Experts of a small language model.
Size: 9 layers, width 256, vocabulary 21113, 27.3M parameters.
Experts: 24 experts in each of 7 layers, 96 ReGLU neurons an expert, 4 picks a token, a softmax router, a shared expert of 128 neurons.
Training: a variant of SOAP for the experts, 536M tokens, 4091 steps.
Below are experts of layer 4 (counted from 0) of a mixture-of-experts language model. Rows are named router (the router's row for the expert), gate (a neuron's input weights, with its number), up (a neuron's input weights, with its number), down (a neuron's output weights, with its number) and show model dimensions 32-63. Each number is 500 + 40 x the weight over its row's rms, rounded and kept within 0 to 999. Numbers have three digits each.
After each expert's rows: "comes after" lists some tokens at least twice as common just before its tokens as in all text; "comes before" lists some tokens at least twice as common just after its tokens as in all text. This comes from a sample of Wikipedia text that the model never trained on. Tokens count by the router's weight.

# expert 0
router:485545488547522472505524476481532491495521467485519504503467507580525521472504558542462530452449
gate0:497569470537530499501567490481489536541500516505514506459412521512456434471485506485471499599470
up0:562522498486463595494406519504556445472462498554518509509546520495505477450537531501475519584534
down0:530538472461445483494498481509562524504512561504499483496498451469546447510461520566506498537585
gate1:565539503470530479534475600522492485518551455597420487484532527514443589508517543507487516494477
up1:551535490515424453514483536465540427556520445427501435509492428488483503479500552465474557489504
down1:439593438550503482530424565545449444525470547543512495570506490481467474450452507476560483489452
gate2:495516451444496512558461521522498458474506463497496486534517525500582487485538484494552523439495
up2:519461517494477596499494520498442527460485531472514442526499492575473484502464454574507436624517
down2:529485552544514489590408511482440569532470508495478573510498500455593490452543438432508491473505
gate3:525571551524471591509480539512463554560485534483477482546551559491527640459454460529566477413493
up3:501486545404535457487510553422542508400556479571497457466438527522515549520530475548477508572490
down3:511433522462557447533521507534510558520446464565489531506515540477513491511504478535528563496582
gate4:522461471511487477555560551473488528509543499506510483501450562510506482441477523455511526448577
up4:448449485437513460507588504562547553543513538452471535501426554459450472482552503522509480388508
down4:500515439512440501472492407485458490505521456461563534501512535420480459518527578519472467528484
gate5:536477510540515586521474502503467488503545517498486490574479459504494515521441491443554491484483
up5:463482521537412519509479501514465444476495434530569539483473552453534475499466499436554588532464
down5:490527470551486450469546531508553506512454444539501471519459505553474467478451462544501488497562
gate6:476554463468590488489514562481502510492499488519482556483463503548470512522494525469405538529536
up6:485452550406532475485492447501455513504449510572492492408559515468435469493553484494461455551467
down6:485509546480451438571446547536577560498570419532490467491563459456555526552554551514535556494519
gate7:506481546487488547483516482443430474549506524542468489407409461441506461477523523528485484416470
up7:481503478574522493494555526559528500475440616465448494489551556523541460554515537502489449507502
down7:493467453519530431548514445459479482477512531601470419564521487448532492453502468494564451541423
gate8:501503481539422526524560417487496422473438472520531502511427451553493520571496471523474478497502
up8:505417553517473471435511468516604464497562506516499491546494517486464441557523509503539507455496
down8:549493526461515516542448521516503568462487489454556521483474512498495558475489496496491494471566
gate9:466483552510454544523466506487487459463492546531515476480439475491535468548515509550573574548480
up9:489513523486583477433564498448539405493567508452459472507565460473552491533475491508506517496477
down9:444444509565433464446489544514466542573473441479547554457445534535489519513535510530544491563482
gate10:540512461490495568466536499552540439498537518498473557496480504507592515498488517511561472603466
up10:493529447494527475537508464454466454490528498543530492477458496539489564473502487485492525486466
down10:442452516447492544488424522487483499542481505469473434473526582514461499477551496456566501563501
gate11:561468476423514545505473463531588539452588588483479512530514544480422556431483498445418489541449
up11:524409484517496558416455543454561472440509469499449473460495532431490486461464486481507493518386
down11:557479551501521487508508514483594491553506543491460408459531537568519502483416545495520504492493
gate12:488518472518516465478476543479456517538483548490544525451495542424487502501531467534497539477436
up12:487513507537457489510468464413542478497505493543494506494526552612451484552514458617523493495516
down12:454521503533529469582437512472506440510567597586515463446543525520549515426441471476513523544451
gate13:458530488497572511460539515487467494473450482490473500499595552506535487494463502564515499463538
up13:410510475526461519535493545458496512452463464465484515448569509482566525566478515464470523478516
down13:532533503544512508507520517477489536499552495512467516518526445495501502577509476531511504503572
gate14:564474525543496503511486440520541485511518528549462539479516499509520534468468497531546505506465
up14:484500491512563446461490493502509452535546574517514479491447420480483504514532514497448468519466
down14:468528435448510532527497580515466511534558490468493545538457570538480495538441459460552554512425
gate15:530527492469536526467460577520477481518553452519510511435527478515521542505513503569527515549520
up15:497520484519506488526423560497478551479555420516462572497497487513472528497533507495425509510521
down15:433505465508425534476539489421510558570494487527501475489486519483424522485441463471516430439421
gate16:479527460509485582471512548518544523420540564440539481472560468504508509465435537469510479539512
up16:483466503548503563513479483506496559526446523469505499536457562560494507569487478527415489453531
down16:556477470503530443418537649479590463512522455479509507497575466496471489550522535575517496497455
gate17:506508519513466553512494426538529513469434381504520535467479490492453481489513485547527500514428
up17:484568529531458493532473429481481592521444478508526547492439476547434526469549497556546498536419
down17:484527531446439529483485463498537555500532431468526558476424543471508500474578408420505423521436
gate18:506537458543470530523520474466488499490496421490544551465534550440515542494519511458522520549532
up18:575494529480556479469533502418496448511486524494467541570515484506568518549481485554474457446498
down18:472483516613515532489505480455503498488438405465465461438444558454504487541489527597582538506477
gate19:505441516465559499467492509487406514507448493448505534402486484501522538466564529513496544551499
up19:519583483496528533545517501457467475544482410559400510496511398386557467476551470439537536538483
down19:469447515501491452464444542556445488502572547511479503525484465500480478473479460477503522517559
gate20:434436509566468452515476471473536466484529522541506496416500541452525503529524491446534564532476
up20:571496508489536517431506593469443562498485448477522465503495478563501356487469461509498523422435
down20:505566460430490570534483490589522564462487498475497598582456483528471510448529536474515409487519
gate21:523586478512499460465530431514555569504389503568517461408511469525453454477587460502510480510492
up21:479484503510540488499476562513508464520544521487535456478548527523527513471503519504478487515527
down21:549453538465471475606485462518587482474575579427434490471457424524503512498599527515523503508549
gate22:451474525516514467526510488522513507485531477497451416486502477479572431466475518440505503510467
up22:565531434515449490479528475537502524526467569485540540572507492493473468458514481565588452479493
down22:542468458523487511520538492560454445528496606549495504460534476482462492529462493506489560481506
comes after: " ", " |", "-", "\n", "–", " ("
comes before: ":", "0", "1", "2", "3", "4"

# expert 23
router:493459422499524476479457496539475480428572521495513414496485491506474440456443525500464576503515
gate0:521454483527439468452468464479489491543533467519430494480414516476512492413510464485524446526515
up0:516450468561509515444465513509576436545528526459468536491486466503490491397494505462484473495573
down0:547467577475484484518450517458551515483516507488505483526495471461519537521587565540525411533534
gate1:507521415515537514510506541560487432480480521503514476566503472490544436505552516482523512461552
up1:502456541421493425479456477522462472538484493497462544465576481485484497456437520506520497495469
down1:546514494453565554536560500514503504441470471523526473525494402459535537473460503447445497446454
gate2:461457502486534451511547452511501542531507540519542478543516419463458508492441512543538498554529
up2:506554545490511534496463578553526426532495488570434451506475511533561461598549510517489517490500
down2:462468619499526482531493490462507508472570468546477523516476514445552497480463423538495405494483
gate3:520538474456582509451587426488515511481492479511523482461527462431508551524522474512595509502509
up3:511489413544497493546477437476523458563537440495542503485515444526575503427473433547515501486466
down3:539518539423489520472498487489480478535423525506553506449475453476515589353518527463465512422498
gate4:517453467461528431489483491466482496478526501553491486475484494541562524562511534495495531472575
up4:444510405523510487435467535459579551562533516540502534467490439529493596551434548489546484445483
down4:548519533496545429512489535508517504386503603468487509539495505474532442451501638498535467481460
gate5:480530502441594440552485514450415575450503476525439457513534503519504540586465535517533474459515
up5:496558508504524484475443511498479533530480482532514523559568489490480540528454531538478456469436
down5:501503466571530446449555488430489498487500477562454554436430496482554578466530530555513499572547
gate6:570425469523478501492495513558502546528481486463530427529506534478451456547496528453426493439513
up6:488486572515464506490537550432498514500429511472505543478503514500519536463462440605565479553492
down6:543576499452503411546449500535501381515465495498448501488467527502564539513475509441487536469564
gate7:503472522490456485493542451521549564498538485535559480490487416511512528537554488533464483437486
up7:476533455539544475485461559550472544490479563539453544590499526455450549457521488524529498494552
down7:528525465562534504535470473462516455513484425561443456537484497471543486470506542580480545548481
gate8:470533439575521532526480501503529500410485499495447482492424458521504489490397463580552553455601
up8:472530527541498484592427543458544514520415536458414515463467493502426548542433459487496532506545
down8:534505500543520471455509518537472469431495484561493550494505429461565496562505540531444470502552
gate9:447551451531499496561453504508546526495518463458475427507430539447505536388553562440514518482437
up9:507442574517544462598531559546542460467544464503467487558603424546483491528499565518478487469461
down9:431486490462486481458503511459486496432459502507464473442481468443466524530506460424499466523432
gate10:523543438494522444540564504448535395455565484395533509585480410524529509474517534492420463448506
up10:575461469515475500579479537558575502582491499462533510549521484557444501482502540465515464427563
down10:526523405487439476406583478505561464449489471485479522448483484477566557487450465524546440480468
gate11:468470495503526435548475414520539446452470524534426494435490480521459554552508467602479453487495
up11:510543418547496441471489539532493471485513448504515436514530487470457526564507458416508549388491
down11:543558470481571551401533492537523494531494477557508499520531465538509547565472518433549548467485
gate12:519504445547528569462489488506500620542468479554478510444486526488488437463441529428507547483475
up12:620487488458496470443495529563499525525498472490488532575533541523559500517502538457526537469539
down12:517512446516489526486525513482543511461546470492511511476529506483512625492481567517467449395514
gate13:535429545460572479464467451508557435493506518512513513519476462496466445468498531462527408544461
up13:430517507541443488534465531544554511491473528538456509395455554525507559451438529485530504538514
down13:589452527402498516480517487515467604517456466474489565516483542588467489491542519467537445507531
gate14:537448637435489517475471553524480457521485513502392465507466525432512501535543452557390497489569
up14:529527430511484505449480500500432517533475504471525491430527553445488536563477510555561542520519
down14:473474559480439584521516476553544446468457508484499607430500533493434413525430563512454493490508
gate15:506490493471549511512507547406496436502478564599444501439579521440525518436519499530499483566512
up15:478528560448470522448510507469527433479532561595484480458521432439499517475467561522512513473523
down15:455486502459553557513444526468465459439494600537481485490497540434525522459540468539455534539539
gate16:502509479477488393458513496432517495498480531541416554494560427523620481413478538471429435451445
up16:464529444516512452520496542465480462487487540509424551556565448568553493434493567461478493487491
down16:503501541523506472471490531435488501509484518530503488499517520572486504460504485487490460537560
gate17:557430457489539538484466534520448442455528545583532548455523484522538557445472518494525477421500
up17:617527537514497521454559493521451545491544491511497543447500475515481533449557491436494535507481
down17:441410436433507465565542530525530560508509454482516453476525471486517534494515520536523510512526
gate18:504510468574548504489505474504488505437491536527502446484463529555483461428507511449479521465513
up18:465482483537456494544547537476447534468481536556486479501459477508437474415502483487513472485538
down18:511546522433481510505470516486504533470482468584576455532470507490555469527547489507514500535601
gate19:598509484478527513509502586514471523419531501442467494504472520550454517546480553508514568498485
up19:479584515493462500456515550438536476487434544476441516431497538534494430535589606470512522465490
down19:514506518475471473474488500486440432495567487525456545502491505495562547529469419497468482489444
gate20:470437458564481554488375530486528470499526493544461531567480561486505463411547542483445506483568
up20:459497461492485473492462456399523490515460506535517467521493507460534601449467483461520501543482
down20:524532488504497427558498484437462505532483463484528475559550512524467463485500420536502550496498
gate21:478534489531485443537510534450506455456494578453532511599485503534476497483508517492516509497497
up21:513397496459479582483478469553444498503554549501508512484532528475470460532504433503512478480526
down21:465563449415528465469458484528485553450460518504470556478526592544430503509518452483530548405505
gate22:474471482509554481526516446555461517478541518501520506553487546470513473470508566479574468510505
up22:456476481510476532509570505491435540567481457487421537482569450509479451434450446492439544507534
down22:486508553537511501537476537509522530495520537465500540521494494519427468481531548521465482479500
comes after: " |", "|", " |\n", "==", " United", " New"
comes before: " |", " |\n", ";", "\n", "==\n", " United"

# expert 1
router:515443484530539532534527488497567437540486470423527486554511543540436489481459525508414528460449
gate0:517448509519466432467513540519506466458575440573459500558468533515496523507511443522522513565447
up0:526468480568484494526514450508455453426492416517425506441436480478485528570475487589581483526433
down0:473570544502401576542475495470473490539473505507536549518551546412520535510511507439527558571449
gate1:533499513464498514579465478426513466459536493531512494483441473477557484525552566515458524507478
up1:489609512537523528467497517612518443571511545463466484515546572468520500487462472515536526498484
down1:535521427516461505510457475497493475510530525556545550494544527507499515441528448494525512452438
gate2:480416482485491584577504481530506514498513541466539533523517572480473455483555530529488510484458
up2:507504452490447492511477481467536525579548463420457486545487457509413509523522469535558595536463
down2:490500507545468426601556499493503442461543541386479436500458510514540541484469449473468473595433
gate3:510516459558492506524500483532554446493545421452558514482555489511620505523465550540443504554495
up3:450521541423484474507486498439475517463462605541500458470492497507505465488502460453516546484561
down3:506503578467451476553496561559434577532526496523555488493446497527516493535510507424504506439468
gate4:472546483577504549546541469514480491497485479384487466450497475511399537463545480512516536560557
up4:498440533474522424463440517487473492545533495413499523499467550426546542533493492496581465524462
down4:545509468502481491592511488486510503465510466453464568600534479506521493499483575455481457497481
gate5:526470488556507470581461417485474432472482502467544466440446495479507496476497553469554427530470
up5:504560525513523491553504494561435501520536557498525505469412525578536454509487440484470512549503
down5:622480498457545466574459474499478477489450523453508486550565489520540510517520649535464471516549
gate6:500501480558469533471511477449541444507486494581470486522499506538422506549485560445501480508452
up6:535486564519546403582474514574517459516520529466505492432503505466522459495535469545519514505481
down6:481431520461457524504466521521469460497497451572460518451556455489605509552526538464503451554495
gate7:497423521575446579547496517496472549530563562512506506535481468514447449466484503460497542492485
up7:513435567499523495490465428496488490523472507508531423476558502524494543530514560517526544528491
down7:474519502453551489565507539459485488573528507523500512537459433473562523504569523460485478523510
gate8:452567523442512497508436503475545494557456460495602498572522490529435485518529537494495531529491
up8:559485442474470512441541472498433478500527585536481518493495508481487527451483461479509489469477
down8:504475562516486449570441504610518462524558515474437559540497571523469427494459482540529531490520
gate9:467504518566508477507430446637529507500475462488491415499575437527472434549523434512540473436556
up9:524455490527505527457570501552574549390462430446483499481546501544505518477526540465533542463476
down9:523545485556498481490496471485437448442491460415477474483514531488491509441491533492501577457466
gate10:497484482552406560560515521489358478463583466523464499513478542516525613485438578463562545461537
up10:465474544536511514462475497441428451475517451515520449448435525411481410475488555456454493445470
down10:549478560492460518461511544564423530458496540435530476507553512472540470551503564479510418442478
gate11:509515575514476450512484462491467462522536470514471496537494449467505510438453494440486479468505
up11:509484466528478566502496502463560460515453461449501465533488461465579429475477454526538522489446
down11:481489450428561568444453466421512443498451449487489451536502524463544527567563520485484512447482
gate12:538479510514496457500494544566498497428548422564427472547525501472542504530526532483589459531483
up12:447462515421449551494537575478486497537481582474533480487512471522481556511540501496519451512576
down12:508523515521530556545544498508503474523577564517498530481490473572548511463509494485543442515483
gate13:484425530537590528512532464545478449475506490549505472525518468551504466468528541450520545481502
up13:535442461496531488453550446472507446484501556476469455478425469495492509557584509442430489497457
down13:547425469526528460474559509495513446542533443477527517469563524532523555474504467488495477519445
gate14:535550491634491476504522493493478455524528510578483518501454553480453513530529490583476549448466
up14:501538497525480502537471450507492523434490536476500465475522444571581464507500465452454483459516
down14:464484536446542462505502466554534471498485477500540551468505527425465371415519537455530494489534
gate15:521504457483490506454514481491458442471457475553524521514477490564538571480453526595571494531504
up15:534546472485497510447424467490496525491497510470555465574582491530523471543511463400544562476480
down15:538498503491463494515458500526469474538557503423507513520560503529440541513462549488420480503544
gate16:567434498545466494599526518490528528517516461424547464555505500510522531538473502461442458486518
up16:463512433530452528516481518452465536482460469555585489523479443506481509500538451478486521532529
down16:451548521468463438492435533475513524500516559533438503477503469470485483563466509426464475480493
gate17:473590464489540506485519504501480430490525485466511448505522572613452512473425576487528532470449
up17:489524479485420511475483503464466557394542534423539461422467500462532536571514561448523503497504
down17:453419484538501513435439526448587494550556553501524483477493512503520463508551471441557505413580
gate18:464435536495550547517552480487537505552534485544488574509468497477470537518510549468491508424476
up18:478514494568530486527483391491586447483449456537511465535445539505490526538489547499487459466469
down18:450431444470504506568456490447474566559483459504552562521421497499539480493527475484513497496482
gate19:468491516499516544521534517498565485506506452434477474480495521547408484489383467390475453464472
up19:495470518530444475603532427529466498497464470489423460522502465468464426542543529512443502501461
down19:538606497511542545521449483475525465518453502592487533421524461444439514449514545515458466433520
gate20:528494423523469501554550442534552503488511468515591486453487569577477480497419487461459456431454
up20:473499514528550543474519458472450563554589480437509530613458394520482481528592473505496464432513
down20:548538459593485480513511526543430464503478454519494583490557469478471558526546505467435501542435
gate21:499479472477522534466447437445526447506541471515581496508500554527475553553525507494513512498540
up21:526547451562503539565583500491540508495518508468442489503487477436503492450527522481508505482541
down21:460517518446468458511500451532536539496506538543484498445419484560455588507508486530571442454512
gate22:407526469506427530515543574439530505443579488499406514478456495451494466549550476522463482549557
up22:522523465448513474526525490532531468452464444503487500585492493528496542551477493540525469507431
down22:532529505540536479573497521493539474509583534534459455491539508465512420558436566450522481429516
comes after: "\n", "-", "==", " (", ")\n", "\n\n"
comes before: "-", "|", ":", "==\n", "The", "=="

# expert 4
router:517554459465543461508511473537522538503504516487484515519485500489558431492520608531496534522464
gate0:529480425549482491446538530503438526464439533468517555495448559528490547510591502483465504533536
up0:540423476480481519495502523509449507497488486506526491456476429462471525514486504435577470507537
down0:529497497503458520484487566512479470551513393506481459517519469490506479512564479485585473583542
gate1:518478468590491504468535508479512541506475464494517541496452526516550488477513537516498486496415
up1:509482532477413510536509482499533447519537446561515489518530540475524547515556524440484541559543
down1:475497452540568507509498455505407427487534533546493528513525514531477471532387507570498453454526
gate2:468538458517537535486473485546534469504489456536486506508440401396489479553554549432457493533516
up2:501432546578533525492523507522439442504512511465463521481449496456501492501467549503474553515562
down2:545569458524478544493494528497465491505510528400496541478540564588442521466498433399494437562464
gate3:472424447469529503474493509524512562455519517499434494500501468604459543475511498557481482518493
up3:508590501551512584554557478473503416501535531510497478458485488454503485460543490418569524492529
down3:518527454525441495451519468550530463570525533471450508537486508475476532511572555467479456508596
gate4:409499519523576514507563534517517470453384502492505518513461497563473445512464549429503533467520
up4:530543511493503460487431468456521503551611482471579498564517546435520483423504499498498404543604
down4:493536448456533466488555473438472508479524499472501482389571453533519530540509520537526489455473
gate5:481535520441503540508528536480524482526502522554521458450493532481553521437527450500438530526463
up5:483591460482496474492449457412491528491584459557466482501479443555478535492548490516491480547463
down5:463500542493513567584574495507527544475463496490588533505561522516464467501449550480442496496473
gate6:523529461465533491420501434516541482618547487585444476523483473499506532543459559450497439558530
up6:509507528527539545404452409480491493513523478636435474518495559490475529492448539479501417511492
down6:500502448546556523486499530429510524579501465509466516543419465542515498479552449408504467509442
gate7:515494418480518467503456511523552507443445522517524551512426522341505567566476558535508526535489
up7:524508556523502487530434532493469510473564543454516471529559484465558435477434498552491468425541
down7:566484516477499527508547550493566542493507459484467493512401496464617504528420542563540510545483
gate8:576453510505492548482463501363514514494444488482513472517530492534578511418509467475421434528495
up8:555480449479494525463487500462502556414461492568419459418513508512507474575530551447474481629573
down8:518514560536524475539462416474504469510477492532479510475469493574572551546518592537485429501494
gate9:560474457493504446533527573443502504445505504581487533532452524478529510564432568475475495501469
up9:505392468454578427491558464537474522432412479516539475475529479482430525537527450424495476557451
down9:490556534441467545443499518479532531521526508566452514486584477518513500539502495488465485469498
gate10:521469475471489449443555462575490448487551503455564523513486514521453546541477544547565538539512
up10:459411462425495483493482539524504504474581563481472481430411527508486537474478495527602526474490
down10:506515491462443494514448477522490529513616463529518539552478489463475520542486472493454535481545
gate11:531498513509472473530477517430434484472418554441551520489513413478523541514462462489514587490514
up11:485456512527501530455511513475482564435580530528499487433541523406534527466546468525502466521500
down11:559549547525494532447552495390483491518479527447449447464476487456549474492487513483486499461431
gate12:460456575502493488475462504540492561460459576521491473505442509519565525432484453495511483477534
up12:478543549493504516520504487461497549453474481527436512530548537565514484516512442493504468510503
down12:427552463485581522510366504463536514534434443478465489518464488515470478497506487445489437506466
gate13:500509495503544547500579481537532571412516450504577557534481497446474507450523557448472514430511
up13:492469462481486498472497526528494574470469537564477459467474491540531499465576529517520507492570
down13:475501522495466517468537502527468450546547424468484534446501566503473487459495548490544453494462
gate14:519546544462480420486476568578484432472519438533429495454448485487524530555511609567487579440555
up14:509435564521545458440519507501568492478507541484532596503513534564522545495455555576458486455471
down14:518519524557576520402518444572431500544539424506538464495497555462460497505534493474513516476522
gate15:502446527530513531539514504510508514415483508542464430532496550507599523490506513448489516505465
up15:561515486533589420532471511515514492426515437494447493532469496468575529546467467523549457458437
down15:455419552530544586554466505546523421495506517472487481573528538519517534483486480494538513548485
gate16:555502485486537422513493498505573443512521469477489546477607482503488510505496522452562525435412
up16:467591485500473470498548492486523481564518544520424504465469476518588455450477524481484520502492
down16:440529480521488628523504539483466499465537525440509594496517451478440476491462437437501452450443
gate17:500520433474419543514461507546487473483531513590416504471500492499506526532497588509512509455470
up17:521531487523535486562424552475509512506509492569495491457459548527501492532472507537535516449469
down17:480541487479566544475566532461503505482468536478534454480497534522552557500428457492531532463491
gate18:453500496483498493505541402415520444507523468478465455436556485569624432549486544489507498498449
up18:537468508482549487403459574572470581520492470561562539473472556424474499454534489503495459512544
down18:579571455466466446470518489505531500515525580497493543461505542519424489486447500443553498572479
gate19:484547504428444430441541454533508468483516545401549554394477579517511413516506421551495529526504
up19:453500419505405511533492525481562403541494489520518542498429518563475501548466541585529530512479
down19:523510546561505529594453529532491521517495569483477503554475497539451512472501608525435450459566
gate20:566462556489477548537496526504518492495457536519466595533443549451572532545486561495527475606454
up20:577519548412465506537485483550641483468494489523557537528545505488523537509418524455574458533513
down20:460534410558497408535551494453433462482375525462488523486451543498567496463542477492397514516470
gate21:481464505465484506520524501430475535485486443436557462416531475493480569495506508506503455520425
up21:438482484543521457501542414475490485548465520516493594476446465472563439549468516492483535502513
down21:476529638489483482463589487459513494473505547492567582483438500503485506537553495456479450517578
gate22:551479502485531511570557472519466464513445584454539541455495512482509474531481488574483451488490
up22:527547569568498470448486533512466541500533488536468426512580558447470542453540486513449504470535
down22:465461522488559486560525497464510456465519555537521527488463515555499481529444483553480522537446
comes after: " ", "201", "200", "202", " (", "199"
comes before: "201", "0", "1", "200", "2", "3"

# expert 6
router:495440457532453486538576506446518477530536547434550442544539426500499525469462510484481548517527
gate0:449492453486504506580551454478554475386562506524495526524488487527485550422557453552503499536428
up0:363500541484506486540502415557515432497516504519481463519499539432488520503463520520536504502454
down0:547557508436536473409527568410501556496471539494555531427469546551478529478477435478472498482544
gate1:467587480516514612473563520452497514417538495479424513549509489452493450502500482520482510412536
up1:466516566546537484479584445478532489469533508459477569495459483507512403474515525500544487511557
down1:466488369521468492434511527457475440447527494432473497580423495505504464546479475607463509410422
gate2:354477580395543448460480472553477467458512543477516501494499558508485475554505509556436463470456
up2:492489487539544500460495466549497439471517525522490566561498538523514531510508544475535543445485
down2:467548474500573490467514455465480461519471437568525533466510568543508468583484476456530554459523
gate3:519469408492422455510600485484565562466488500538520505491425500426455498419511464450372536558536
up3:537517467547552500458551441560488481446500520532464471440522557541520505479469488506470522452438
down3:482461443414454444471483562497527465460492488505571547476536515413526572562498453455456506490491
gate4:465560499531411494493538445467450433525493534398514520515490464495480494474490536506435475515544
up4:493508480495466501493495442480447490536493507501545507491485464445494534465494472537459505492500
down4:511424541526492461523485473553505499478408456561480522531543537510505527472603482420506465522549
gate5:537406511588455498512474507476555512541488484465511474469514514483490441559511539441483524508507
up5:547532501421528568514498482522501496459455487455515519464523538526519516522470474505518527470505
down5:509480510449469566445528485570532510480552531508508466527513508558508547494558416532530498451490
gate6:425420446505484474558495498515570552510545490495426532431519485522503455550445534528557552483529
up6:549608519466481475465515442481453440472487515507523456575480556497457499478526474456505415529425
down6:538472473488518588505493458421566472540467552490508511481444482524465551487495543552504504482501
gate7:477393478544508560538590506478462506521527475473531466528524522560478483480485474569516517516521
up7:486468463536515541587494493569481508513433441492466494498495455470504538534609470496482539465535
down7:465544504551547375487465490539501496490453489517505408531442475487443456511520499513522434582471
gate8:429444465503427532535504502505502464542489538497619500475543498553559516545482456520487557474538
up8:486497507510463533484507513473515553492607500465499532446486532534438491471524516476424459442455
down8:449477506525479535494459538458509414429524474519517509520504517511527479426495591428481553442500
gate9:559503500516430454475556536437488495457559467472520537549463491465546540491439544520474548509493
up9:470463484470506538443466453498532444559498484524499467457499549527419462535430557485512522539501
down9:402434538520477474477466473485555438553506455536470482473475513454501461527470450537481437485516
gate10:531462514482453508442511485430501461488537531496469514530490445534503529526487521455562578523482
up10:474531424495562441479530514528462474510501581551453512475477546504461500527492508532490471496496
down10:484450578573468513497485495549459465527450560550472494456450511550511575464467527465508516477491
gate11:525498489493509429547498458540553491520471523544529494538568468538541508466527501479547482465448
up11:497490433486500486514515472486486465421505475500484489516547408519489459547552603524528461520467
down11:442516500511553456494451451454439467439585478513541466409531434595505505499511534551610451497446
gate12:541472461539488515461507543519491475488492512476570521488488523496548520493585497479453559492502
up12:506499556563437519548451437501491480481473484509565481463476450501510500507540494556487497477470
down12:564494492501534439484471500522493498486551479539425484489454507459537545510501484494478518487481
gate13:538430543539471432521482493497527565443521558404525478488556470471516550576521465479535558546564
up13:462503510496527507542484454492541459483474433478541576459492467462463552548559456539482552443499
down13:480513518596471518446531533491503562495475448520502517478586444569554462498484448505573522546473
gate14:541495442442489432492526511520532502501536525520514536495529548442447485461481498496534518494431
up14:537483477554484526406501486434538508502524497499454502524527540561510543482513521479529455477504
down14:498580529493471491519527439575526570493465512516497547550523460499495495573464451524464486533459
gate15:548500482499478474514501511446550502558501458563439464532505437500451573498452497529521462400474
up15:503508398500528486526501498495506484480509499507608548546529529466539486479473501556524509519483
down15:547466537526540525439491548478504495545510508515531455490549464490513433555499476458446490451476
gate16:555415543481454497552463571551527482553515508449444526417551555489503460492460460529462511472584
up16:464489556405498451492464546512590421491468498525412492448472495519492469469512458524381538497519
down16:485493407503452452542493496575538449541508493520505528486494492493479499510534511455508431558547
gate17:427430454517479475491481482451516424487484567477463501523441536523487511499425505502518507447589
up17:443500570429485477522478546526577432440516490479517496498565549495471505507643486402484469466463
down17:404564489538476475492510493472492470500532471448540486474494465507493557510572432404525523541491
gate18:521445532526504428548506460500497554451525474499483563529545534576471477537541483446484479460489
up18:520593423507489560410436532490549486583445528477608487476455578478498551482499506539479502554536
down18:514562440470482515486521523511540491438500510529511508554518521575524520463549452509501515502537
gate19:436467492524559538484507495519444479442510448542496516501545476522485534514518463476502465500502
up19:526468567547461469509506503460469499470512557516532489521537592548539509528574542504545511470493
down19:485482566461478430516443526521479500471522467494458496496537517585471468476553467487497550470424
gate20:500478446445405470519500471471479494534523489552530511521558485525482515470559535468598508496474
up20:480536517553492458543432467491534487477445518470544487526489459474514545520427454533413536509496
down20:481522485514467494490562521470489475493447605490498488523523469533509517476465516492473488477575
gate21:579481542484418508584467492523493503489544558487477502430539512462530380522487514459414529473524
up21:472568546581476487471525560511527474505575470470420539466510532458512475449512421538454492526517
down21:486482495524504530453453414449494445473490540518492539482540439445592502518480487466435528581522
gate22:509422472497477433415413461489480485569523472529492456516525471472503500518486562530528521433556
up22:522461476543535528488489505556565538521540528552598401495452528552489493478500519456456553566446
down22:503468512539515433502510431495534519436478499516520530492511498499512510479480565596508431465548
comes after: " |\n", ",", ".", " and", ".\n\n", " which"
comes before: " ", " the", " a", " as", " not", " his"